Experts of a small language model.
Size: 9 layers, width 160, vocabulary 3903, 37.5M parameters.
Training: a variant of Adam for the experts, 350M tokens, 5346 steps.
Below are experts of layer 3 (counted from 0) of a mixture-of-experts language model. Rows are named router (the router's row for the expert), up (a neuron's input weights, with its number), down (a neuron's output weights, with its number) and show model dimensions 0-159. Each number is 200 + 30 x the weight over its row's rms, rounded and kept within 0 to 999.
After each expert's rows: a language model's description of what the expert responds to; "raises" lists some tokens whose logits its average output raises strongly, later layers aside. This comes from a sample of Wikipedia text that the model never trained on.

# expert 57
router,171,175,209,239,243,208,252,171,260,254,212,166,222,206,197,173,256,232,159,145,207,147,204,206,225,142,219,210,199,221,198,195,170,201,205,185,244,207,149,206,167,188,154,183,199,217,230,213,257,189,213,198,175,178,200,226,231,219,193,250,174,173,226,260,251,143,217,168,152,175,163,186,179,229,203,245,182,180,188,181,225,157,178,205,230,208,177,214,180,216,202,183,230,133,178,236,176,171,264,195,131,149,189,231,267,252,166,250,214,209,189,220,183,170,175,213,154,126,210,196,215,149,224,204,226,225,207,180,187,192,203,221,223,224,207,218,216,257,209,184,220,220,176,186,189,191,228,184,158,221,218,220,213,229,169,200,213,194,175,187
up0,199,151,195,226,190,183,204,175,175,256,237,176,224,181,194,194,191,237,195,167,211,153,196,197,169,255,146,176,211,170,180,180,244,265,276,263,180,212,232,168,197,163,219,189,249,215,214,197,226,204,171,164,170,183,216,209,155,177,213,236,200,224,186,226,217,199,212,278,196,265,219,199,199,201,208,186,241,189,216,113,189,209,176,170,171,186,261,233,230,163,172,197,249,248,229,194,223,195,205,221,180,213,185,165,189,247,173,181,156,171,211,196,182,191,196,235,212,160,179,186,225,190,226,169,182,192,209,186,182,196,185,206,177,222,193,249,181,183,246,219,182,126,262,223,203,225,261,227,248,228,180,242,191,199,224,240,185,211,176,159
down0,196,223,272,233,243,187,200,198,181,192,208,172,250,210,156,206,176,236,199,174,179,192,213,209,193,273,217,179,172,138,170,273,218,193,208,220,183,248,190,212,264,205,191,237,212,175,176,179,232,221,171,207,268,233,163,209,235,204,183,227,166,203,220,214,153,213,170,195,178,135,225,245,225,159,212,229,143,171,204,226,187,226,162,181,170,205,172,197,153,230,186,169,207,107,239,156,207,197,214,172,194,189,191,173,156,214,139,215,222,172,219,223,187,175,162,227,208,226,208,203,186,207,214,232,142,210,220,211,191,182,189,229,200,254,196,168,198,207,200,199,184,203,201,154,257,167,229,230,168,279,215,206,231,213,154,210,194,201,183,223
What it handles: Mixed word continuations. Second pieces of words after D or M, especially est in Destinations, Destruction, Restoration, plus scattered table cells and the.
raises: "te", "our", "to", "field", "ari", "ar"

# expert 49
router,198,194,176,248,199,249,190,143,229,167,210,201,171,239,218,142,174,149,224,191,194,222,238,193,196,201,199,200,220,265,225,219,165,222,216,206,204,199,219,190,228,246,207,200,174,234,198,172,141,201,206,165,210,209,237,175,176,204,129,171,181,200,214,185,175,216,245,186,221,144,194,231,241,249,245,252,188,188,219,226,161,205,242,169,266,139,209,213,154,197,199,237,177,210,150,177,221,162,146,216,144,169,171,200,249,182,162,162,197,216,242,228,189,153,152,210,176,248,178,197,233,233,255,243,266,202,197,188,157,175,215,190,219,218,218,185,205,198,237,195,203,186,225,192,194,162,204,217,198,181,218,218,237,217,196,183,147,226,140,213
up0,229,210,177,209,190,182,163,218,186,236,209,232,174,160,201,200,133,203,197,194,230,233,216,233,223,222,184,189,205,195,217,176,196,212,223,201,200,163,217,185,197,174,217,154,180,199,169,243,220,190,156,219,194,231,204,223,201,220,181,167,160,189,221,221,227,229,194,186,189,173,266,221,218,170,155,271,234,208,238,134,155,179,236,150,227,162,233,294,225,216,248,259,201,211,211,205,228,224,178,221,226,222,201,212,178,147,169,197,148,163,230,230,240,219,203,201,181,234,155,132,206,164,180,220,167,189,206,177,185,169,166,158,199,163,258,181,181,190,168,164,166,211,198,141,231,172,223,166,224,235,171,205,276,219,187,172,206,194,194,158
down0,176,237,170,183,194,198,184,205,228,202,222,194,248,214,254,184,194,212,205,186,196,248,233,170,232,187,264,193,201,166,208,195,185,183,222,213,212,203,165,264,194,231,210,220,180,188,192,207,146,147,182,221,200,212,199,187,202,203,246,166,146,120,196,197,166,208,199,196,232,152,182,168,180,234,245,238,220,224,173,181,188,188,191,188,211,141,184,228,224,228,154,215,193,243,229,206,221,169,147,136,231,113,207,221,184,200,169,186,147,171,233,237,175,179,180,184,147,212,179,228,292,264,178,255,228,207,226,201,154,187,185,201,225,217,178,194,245,235,147,181,207,194,189,218,220,244,196,227,201,197,183,222,238,232,200,182,179,226,191,249
What it handles: Yards and country names. The y starting yards in American football stats, such as 44 yards, and country or place names like India, England, Texas.
raises: " ==", " classification", " ==="

# expert 28
router,203,183,244,184,203,214,237,262,176,232,180,196,181,177,218,185,200,235,217,248,195,178,218,173,162,175,177,191,208,198,145,242,158,192,127,203,215,171,167,231,197,237,175,206,182,246,189,186,222,207,188,152,166,227,206,154,140,202,173,174,225,194,240,143,261,134,229,173,154,266,211,226,140,153,192,201,163,230,171,237,246,212,172,232,213,150,224,161,186,268,195,162,180,202,201,170,205,252,221,221,176,206,176,224,215,165,206,178,197,187,147,256,224,209,284,160,193,181,219,239,221,203,185,173,239,184,199,166,176,175,241,215,162,231,225,206,236,218,197,191,181,207,189,224,236,188,206,221,213,195,230,213,208,216,220,219,192,170,205,203
up0,159,213,225,208,261,202,207,219,205,180,223,183,182,160,208,202,225,160,162,198,179,203,242,208,174,228,160,176,218,148,237,212,182,218,239,196,205,172,233,220,210,150,258,178,204,181,200,205,226,164,168,223,188,207,235,223,147,170,260,159,163,100,224,196,187,165,212,157,195,195,199,203,189,213,168,213,233,243,261,198,213,202,237,177,218,222,201,223,167,208,160,156,219,195,144,206,218,195,181,175,210,199,193,225,261,241,163,218,213,184,166,226,213,230,232,181,202,257,179,187,200,197,154,255,199,225,164,171,152,198,165,229,245,221,237,202,167,223,206,212,177,159,194,191,152,142,189,216,232,209,166,172,191,254,247,216,135,177,162,215
down0,211,173,144,206,208,205,196,141,195,254,165,239,231,148,205,182,198,260,210,240,226,188,187,186,228,216,200,176,161,209,215,204,170,189,194,225,191,120,203,176,156,153,147,227,228,187,231,207,154,197,222,203,184,187,166,209,188,183,209,195,271,220,186,188,201,166,265,212,194,242,190,188,216,174,162,198,213,178,214,211,221,157,191,241,140,217,210,203,178,278,212,196,125,163,187,218,245,273,249,216,235,161,227,195,171,166,201,240,204,132,219,207,199,199,229,206,177,165,180,223,192,209,200,123,212,225,183,250,188,220,215,238,240,214,251,177,172,222,165,204,196,227,196,167,201,237,196,227,231,173,204,202,192,185,229,210,208,170,226,168
What it handles: Headings and field labels. First letters or words of section headings, list items and infobox labels, such as Soundtrack, Elevation:, Personal, UK Singles.
raises: " than", "\".", " that", ")."

# expert 20
router,167,141,210,132,213,152,239,205,219,192,169,258,159,209,225,210,186,244,190,129,175,194,231,202,214,217,182,205,219,168,214,237,213,241,180,250,189,184,221,229,222,205,239,197,208,208,211,154,234,235,128,219,184,236,203,225,181,239,213,169,224,206,165,213,230,158,186,191,206,180,240,237,221,229,234,176,169,228,153,219,223,245,213,185,171,233,192,183,190,149,199,259,163,233,224,183,184,148,196,172,215,209,219,216,209,179,209,201,216,238,164,244,237,203,225,240,177,217,193,195,191,177,199,195,204,206,222,178,188,212,143,245,258,207,233,173,164,194,152,128,170,246,171,232,195,149,175,238,189,177,244,202,231,189,231,161,206,184,239,143
up0,250,219,200,152,151,179,178,145,222,220,235,202,172,195,187,152,212,270,177,158,200,241,164,206,229,148,223,169,229,171,198,229,190,228,205,211,221,183,182,203,195,201,219,187,232,161,208,234,224,192,185,215,195,239,194,155,129,182,218,171,201,203,205,160,176,195,218,187,181,231,274,158,198,185,183,157,181,201,187,176,221,182,207,204,244,188,201,208,185,207,216,183,228,208,219,173,252,202,211,193,200,147,179,150,200,220,210,167,162,193,225,256,205,201,153,221,161,212,223,218,226,142,129,183,179,156,222,218,192,213,197,148,191,254,232,215,183,228,198,210,162,223,231,218,194,196,201,180,162,213,247,189,224,232,253,160,203,197,305,273
down0,216,203,223,130,224,189,203,211,168,205,193,213,221,217,208,222,252,170,227,272,167,178,206,193,217,200,189,182,179,193,154,158,241,194,235,212,204,211,195,202,149,160,240,189,195,202,200,174,204,194,255,223,204,227,201,211,202,172,186,174,236,171,216,161,215,139,217,226,242,170,153,222,152,203,199,169,228,203,219,194,237,198,216,209,229,138,161,252,196,229,171,167,184,167,192,192,177,150,196,241,178,261,203,237,159,216,189,236,163,195,220,169,191,193,254,183,166,124,249,167,204,248,154,216,182,196,235,228,151,250,203,239,181,175,186,176,215,145,199,226,251,182,161,241,230,196,207,198,231,232,155,219,208,163,230,262,186,160,215,198
What it handles: Word-initial p/b/d letters. Single initial letters starting a split word, mostly p, P, B, D, as in p|raised, p|itched, B|istro, P|sychiatric.
raises: "os", "al", "an", "ran"

# expert 22
router,246,166,189,118,212,248,258,183,219,148,162,225,159,245,179,181,178,189,208,182,172,176,197,198,229,233,202,218,207,219,200,238,186,202,220,225,254,185,195,146,216,231,179,202,169,205,208,208,157,230,179,191,175,198,235,196,177,184,190,262,222,192,180,212,173,185,243,177,189,184,172,216,261,200,180,176,168,217,188,255,184,230,255,168,200,176,167,163,172,172,151,189,181,266,191,258,200,242,206,229,147,189,156,245,181,216,200,188,242,195,206,209,251,180,158,178,162,209,189,181,141,185,234,231,219,183,211,234,167,256,193,172,190,190,183,144,190,202,210,234,132,211,180,186,188,155,199,206,194,204,253,224,210,207,223,195,196,274,239,216
up0,232,208,169,223,206,193,203,249,215,274,207,158,191,186,220,196,141,194,120,182,218,273,235,158,177,243,153,163,187,197,200,173,189,192,257,167,215,205,127,226,191,181,193,190,198,211,182,175,232,177,182,243,216,202,172,241,227,216,191,186,198,160,258,216,199,207,199,204,255,154,237,174,210,188,175,141,191,200,183,218,194,169,236,232,204,216,164,263,203,181,252,236,222,213,208,237,194,233,172,192,209,190,200,193,199,223,215,195,191,195,182,212,156,191,197,227,198,137,196,182,226,227,145,251,154,199,149,143,234,215,201,193,272,144,210,183,212,255,190,210,157,251,216,199,186,203,205,199,187,159,216,191,224,202,175,210,144,186,201,169
down0,244,235,216,203,199,221,179,152,157,192,221,248,175,194,232,183,194,229,121,237,183,166,194,201,230,199,192,241,160,172,219,224,189,208,173,238,242,246,159,251,183,228,175,140,232,190,166,142,213,160,243,250,135,202,181,231,231,194,168,184,160,229,234,205,201,232,202,198,202,230,247,182,188,211,195,183,143,170,202,269,207,169,230,259,212,216,249,196,207,188,251,251,223,204,174,164,190,162,207,209,208,183,218,183,215,170,210,192,202,192,149,162,160,260,220,158,169,235,196,218,171,145,227,211,188,207,228,198,205,193,203,190,184,177,227,188,183,161,222,243,145,169,179,218,198,233,221,180,236,168,127,209,195,200,192,175,220,199,186,189
What it handles: Opening parentheses. Opening parenthesis or quote before dates, abbreviations or glosses, such as (1641, (BVMI), (pen.), plus blank table cells.
raises: "Q", "The", "X", "pen"

# expert 33
router,212,179,248,259,153,190,151,153,205,216,202,199,199,223,151,183,188,217,237,211,183,158,179,192,181,161,229,201,179,206,177,211,179,180,211,190,194,203,168,235,175,175,235,218,142,194,182,200,223,181,185,179,239,194,233,259,204,249,171,214,196,187,228,200,208,158,237,227,259,137,246,167,206,149,202,216,206,185,216,207,199,206,202,210,187,241,172,198,144,156,235,205,175,163,257,170,221,198,172,242,188,176,272,200,197,212,178,178,176,217,224,262,168,240,134,172,202,234,181,203,187,190,244,254,223,210,148,188,181,208,197,178,258,162,232,235,144,256,221,204,239,182,200,258,180,222,201,188,189,227,235,163,214,195,178,261,199,162,180,191
up0,199,203,221,214,217,187,216,251,223,186,126,197,215,133,202,209,195,220,144,199,213,223,166,206,261,236,192,216,166,271,150,117,182,285,180,214,169,189,203,171,237,218,210,195,193,198,167,204,228,188,271,213,159,195,195,211,161,203,228,226,203,215,223,180,222,196,199,186,180,217,200,238,242,189,158,157,196,189,116,189,181,147,192,253,211,230,199,212,214,197,243,168,232,159,208,179,137,210,181,242,182,217,221,164,215,177,219,251,192,207,201,227,179,165,199,216,211,205,199,170,175,164,202,182,158,212,223,235,195,257,183,208,203,171,226,181,169,198,237,140,197,213,197,233,265,198,259,212,204,187,202,172,247,173,191,207,214,220,171,228
down0,208,180,211,175,188,162,211,213,189,220,197,185,213,248,156,190,203,233,225,239,182,191,158,160,206,197,197,237,190,195,222,152,262,205,165,126,148,211,200,195,213,235,197,180,199,182,167,215,213,248,187,175,251,200,210,239,214,198,183,179,210,187,211,183,184,213,238,185,209,177,210,188,232,221,244,143,166,223,142,182,238,187,227,239,143,202,180,188,265,203,211,188,194,214,218,197,163,266,172,238,222,249,188,227,231,198,255,208,195,183,212,146,186,185,189,185,161,195,220,145,172,139,162,232,175,198,237,259,189,211,189,219,183,189,195,179,210,249,239,237,287,174,190,210,237,215,210,201,188,160,191,184,243,218,186,226,184,199,148,111
What it handles: Syllables after capitals. Middle syllables like om, op and ir after an initial letter, especially B-om in names, also episc-op-al; also +, −, %.
raises: "t", "-", "y", "s"

# expert 2
router,193,180,212,227,253,229,201,130,181,176,240,187,231,228,197,171,218,169,251,238,218,179,152,169,157,188,173,211,249,184,213,191,209,206,172,156,193,225,151,240,196,206,204,215,172,187,151,211,235,228,240,174,170,199,247,232,252,177,189,215,194,181,216,237,189,264,231,175,189,182,207,152,180,221,198,190,237,155,238,231,196,191,227,176,244,207,215,203,215,229,188,216,188,193,155,163,204,179,231,204,170,169,216,205,242,190,238,164,252,209,165,182,146,180,191,203,183,189,229,190,211,187,148,220,247,254,267,183,197,196,196,191,181,221,180,175,220,157,270,252,223,196,143,235,213,208,196,268,195,164,207,231,215,177,155,235,190,149,151,172
up0,161,156,154,165,214,193,183,224,191,197,241,213,225,209,195,245,191,181,206,207,179,171,163,202,196,229,212,257,164,194,253,143,193,179,284,197,182,213,216,236,222,200,260,168,193,225,166,227,204,178,197,208,252,222,187,187,207,227,219,193,227,172,204,176,225,194,198,140,172,235,212,210,171,249,216,253,203,204,219,174,221,211,201,253,179,267,196,282,223,232,209,201,191,185,187,211,232,236,165,204,193,242,241,145,216,170,213,210,171,214,172,200,172,178,213,216,215,210,216,186,188,145,204,173,204,218,205,226,188,177,130,201,168,192,174,189,175,151,187,199,249,174,185,273,214,195,180,168,270,269,167,161,214,202,182,227,232,147,182,163
down0,203,136,179,174,197,251,225,185,228,213,136,184,239,186,223,133,266,190,192,194,201,204,110,155,186,226,209,217,153,206,242,151,178,151,224,157,190,182,195,225,179,218,225,232,187,204,196,220,163,227,238,255,191,263,210,193,186,194,226,210,217,231,251,193,218,252,174,205,167,208,228,227,169,236,206,182,229,186,197,205,239,249,211,221,216,255,199,184,189,182,226,195,158,169,193,208,149,172,232,217,198,174,158,190,186,235,244,188,229,174,181,180,184,195,208,210,169,208,196,209,181,202,177,218,191,198,167,218,185,250,133,219,198,280,212,166,101,230,196,195,208,187,195,210,175,189,188,216,205,206,251,217,201,162,180,257,185,214,178,199
What it handles: Relational prepositions, conjunctions. Prepositions and temporal conjunctions linking clauses, such as of, for, by, before, after, when, plus sentence-final periods and "instead".
raises: "h", "uke", "za", "ep"

# expert 53
router,157,171,192,216,225,256,230,226,209,222,155,219,262,206,226,155,206,174,219,216,214,137,237,191,188,179,168,231,238,190,243,234,212,224,133,170,226,226,137,187,222,221,188,175,182,156,176,198,193,262,226,201,194,198,238,199,184,170,165,189,209,201,163,183,174,154,200,238,228,238,217,226,256,234,214,168,169,203,169,216,147,170,173,196,248,225,154,153,220,205,200,203,243,177,172,174,212,154,222,185,169,187,173,219,210,168,210,173,230,219,232,208,185,163,249,199,169,256,223,237,189,210,214,213,233,233,261,199,181,205,200,207,236,231,158,160,204,187,170,227,212,217,176,149,158,137,171,223,229,201,224,251,235,239,228,195,183,160,177,210
up0,229,199,208,188,166,191,202,177,183,184,224,209,228,205,239,205,241,216,189,218,247,196,204,200,195,168,160,160,205,256,166,228,161,157,201,179,138,196,183,244,172,192,170,216,157,211,238,202,185,180,198,217,166,224,217,205,239,225,147,214,196,154,219,150,190,159,203,231,219,238,232,195,201,165,174,229,239,216,248,207,238,187,182,216,183,209,201,223,220,190,149,148,256,154,217,230,223,220,255,261,204,168,239,236,211,207,157,200,178,206,205,233,252,147,192,184,165,148,231,219,199,120,226,177,188,197,214,231,225,147,181,247,198,218,220,195,177,175,259,256,216,211,208,214,255,218,209,209,151,211,176,176,215,154,141,197,191,234,224,152
down0,191,183,219,163,208,204,161,205,166,221,212,184,136,155,221,175,192,175,181,232,156,190,172,177,151,181,168,208,176,221,244,145,206,249,218,168,192,152,184,189,128,269,251,215,180,210,207,200,202,253,228,209,184,247,192,184,228,210,206,201,176,199,168,191,180,244,227,197,219,224,217,201,138,200,191,162,158,144,211,238,169,240,239,187,231,180,274,216,178,165,211,230,225,218,162,231,177,219,159,187,177,236,207,207,196,190,165,182,188,189,229,221,207,187,187,167,223,223,189,239,201,201,165,187,229,257,251,207,172,224,197,213,209,162,244,168,238,188,176,262,214,271,208,203,192,219,159,236,208,109,205,222,202,206,156,197,192,234,215,221
What it handles: Initial F and B. Word-initial capital or lowercase F, also B, G, H, W, starting names and words, e.g. Front, Felici, Folland, Bus, harmonica.
raises: "at", "res", "ree", "ar"

# expert 38
router,188,233,228,220,175,217,165,146,233,218,242,175,209,180,202,165,210,240,164,177,184,248,191,164,200,237,206,277,200,206,245,219,202,201,197,199,160,202,190,262,177,235,160,178,242,221,195,187,238,180,151,147,141,185,214,261,188,247,206,199,174,188,235,180,208,248,233,217,174,153,209,215,211,198,174,225,168,203,174,147,169,189,172,227,248,204,147,229,128,205,208,173,185,197,219,227,203,190,191,189,188,193,182,227,230,182,198,147,189,219,258,130,177,184,138,198,244,172,204,228,168,251,224,251,191,215,211,207,166,184,204,190,236,198,271,192,182,229,194,196,238,205,246,226,187,165,158,245,180,236,179,214,184,173,199,184,190,182,168,202
up0,218,201,214,228,219,219,181,184,177,156,198,228,244,198,224,184,216,217,178,180,173,211,186,234,185,204,213,191,234,230,219,188,185,171,263,173,228,234,256,149,171,184,186,163,251,164,217,211,181,220,171,191,184,203,217,180,192,164,209,207,183,219,214,228,221,220,265,188,173,217,191,185,197,148,195,223,214,201,197,206,213,195,211,148,153,186,172,147,167,169,159,165,205,208,172,262,191,254,180,168,249,245,209,164,171,174,208,186,196,223,199,208,191,203,253,210,264,220,174,199,208,184,229,175,155,251,169,212,206,194,200,179,211,182,145,258,126,138,184,244,228,214,242,186,240,145,165,246,205,170,189,135,182,246,153,196,177,204,272,195
down0,213,215,225,231,241,214,185,231,195,187,188,212,182,224,258,174,218,213,175,193,259,178,208,165,198,173,166,222,132,205,233,185,185,228,186,164,224,212,182,155,197,202,196,124,249,234,188,169,209,210,173,168,215,159,175,191,184,239,198,230,203,154,241,260,201,231,224,175,267,228,182,171,164,233,246,221,164,144,128,156,149,185,185,215,173,241,191,160,205,210,214,250,224,193,211,177,182,281,171,190,174,209,157,147,185,147,228,223,204,217,205,218,175,242,192,221,177,175,151,180,213,243,257,212,211,227,179,197,214,179,177,175,209,220,204,193,163,154,244,238,182,222,204,205,212,213,167,179,195,232,203,232,209,156,223,247,179,192,182,204
What it handles: Second pieces of names. Word pieces right after an initial capital in names and words, such as T|iffany, W|ind, T|une, M|oor.
raises: "ous", "en", "oc", "ur", "ov"

# expert 17
router,183,199,167,195,224,197,225,176,219,165,150,184,146,184,149,189,258,186,250,244,144,212,165,177,254,177,195,196,250,172,136,175,237,226,162,263,220,170,221,220,191,173,230,174,151,171,215,194,170,195,151,169,272,257,181,186,238,230,259,242,251,231,186,251,202,231,170,199,212,193,169,265,207,244,176,171,231,165,218,231,185,175,199,166,220,213,169,177,185,210,190,207,200,231,181,206,162,201,229,256,208,208,163,231,226,186,178,206,188,204,229,212,171,199,204,215,151,191,232,197,197,164,185,178,231,230,185,202,171,203,178,219,197,170,241,184,196,159,245,214,174,205,185,240,209,178,191,238,218,168,252,191,190,186,243,165,175,158,219,175
up0,154,247,199,139,174,176,191,241,182,201,218,203,220,174,244,229,212,240,189,145,182,224,224,197,277,188,168,185,193,177,177,179,176,198,193,223,232,179,245,239,183,135,263,185,218,226,225,182,236,198,178,247,176,226,234,180,212,192,190,177,214,216,191,224,201,238,183,157,168,189,204,204,193,225,186,178,270,195,220,186,178,184,193,192,237,142,183,165,193,266,180,223,199,144,218,268,170,250,219,207,215,196,236,167,207,216,221,234,169,194,230,189,260,198,263,225,164,144,206,215,200,210,216,180,215,188,215,193,187,242,193,218,208,271,177,202,202,261,213,220,154,201,200,205,168,150,159,207,211,219,201,165,166,207,176,215,182,238,131,176
down0,197,202,229,177,202,247,204,190,196,196,175,241,196,173,220,154,229,131,175,191,204,159,202,188,202,213,258,203,210,198,176,135,220,175,195,219,188,223,240,151,243,199,184,225,271,240,179,185,212,216,145,158,212,196,240,206,250,223,183,244,175,225,172,181,218,196,192,200,212,178,197,195,214,162,216,195,249,195,220,211,159,220,220,187,254,196,216,207,123,202,205,216,132,202,213,200,237,170,218,146,215,188,234,230,186,161,149,209,198,188,214,249,157,261,230,184,175,208,225,149,211,212,223,194,188,196,223,142,188,157,242,224,225,180,220,241,153,222,213,202,212,190,193,169,199,155,167,156,183,237,233,262,182,223,154,139,166,237,241,197
What it handles: Lone space tokens. Bare space tokens in tables (election and sports results), after abbreviations and before non-Latin scripts, plus short word-initial pieces like ' ab', ' pro', ' in'.
raises: "iron", "i.", "ign"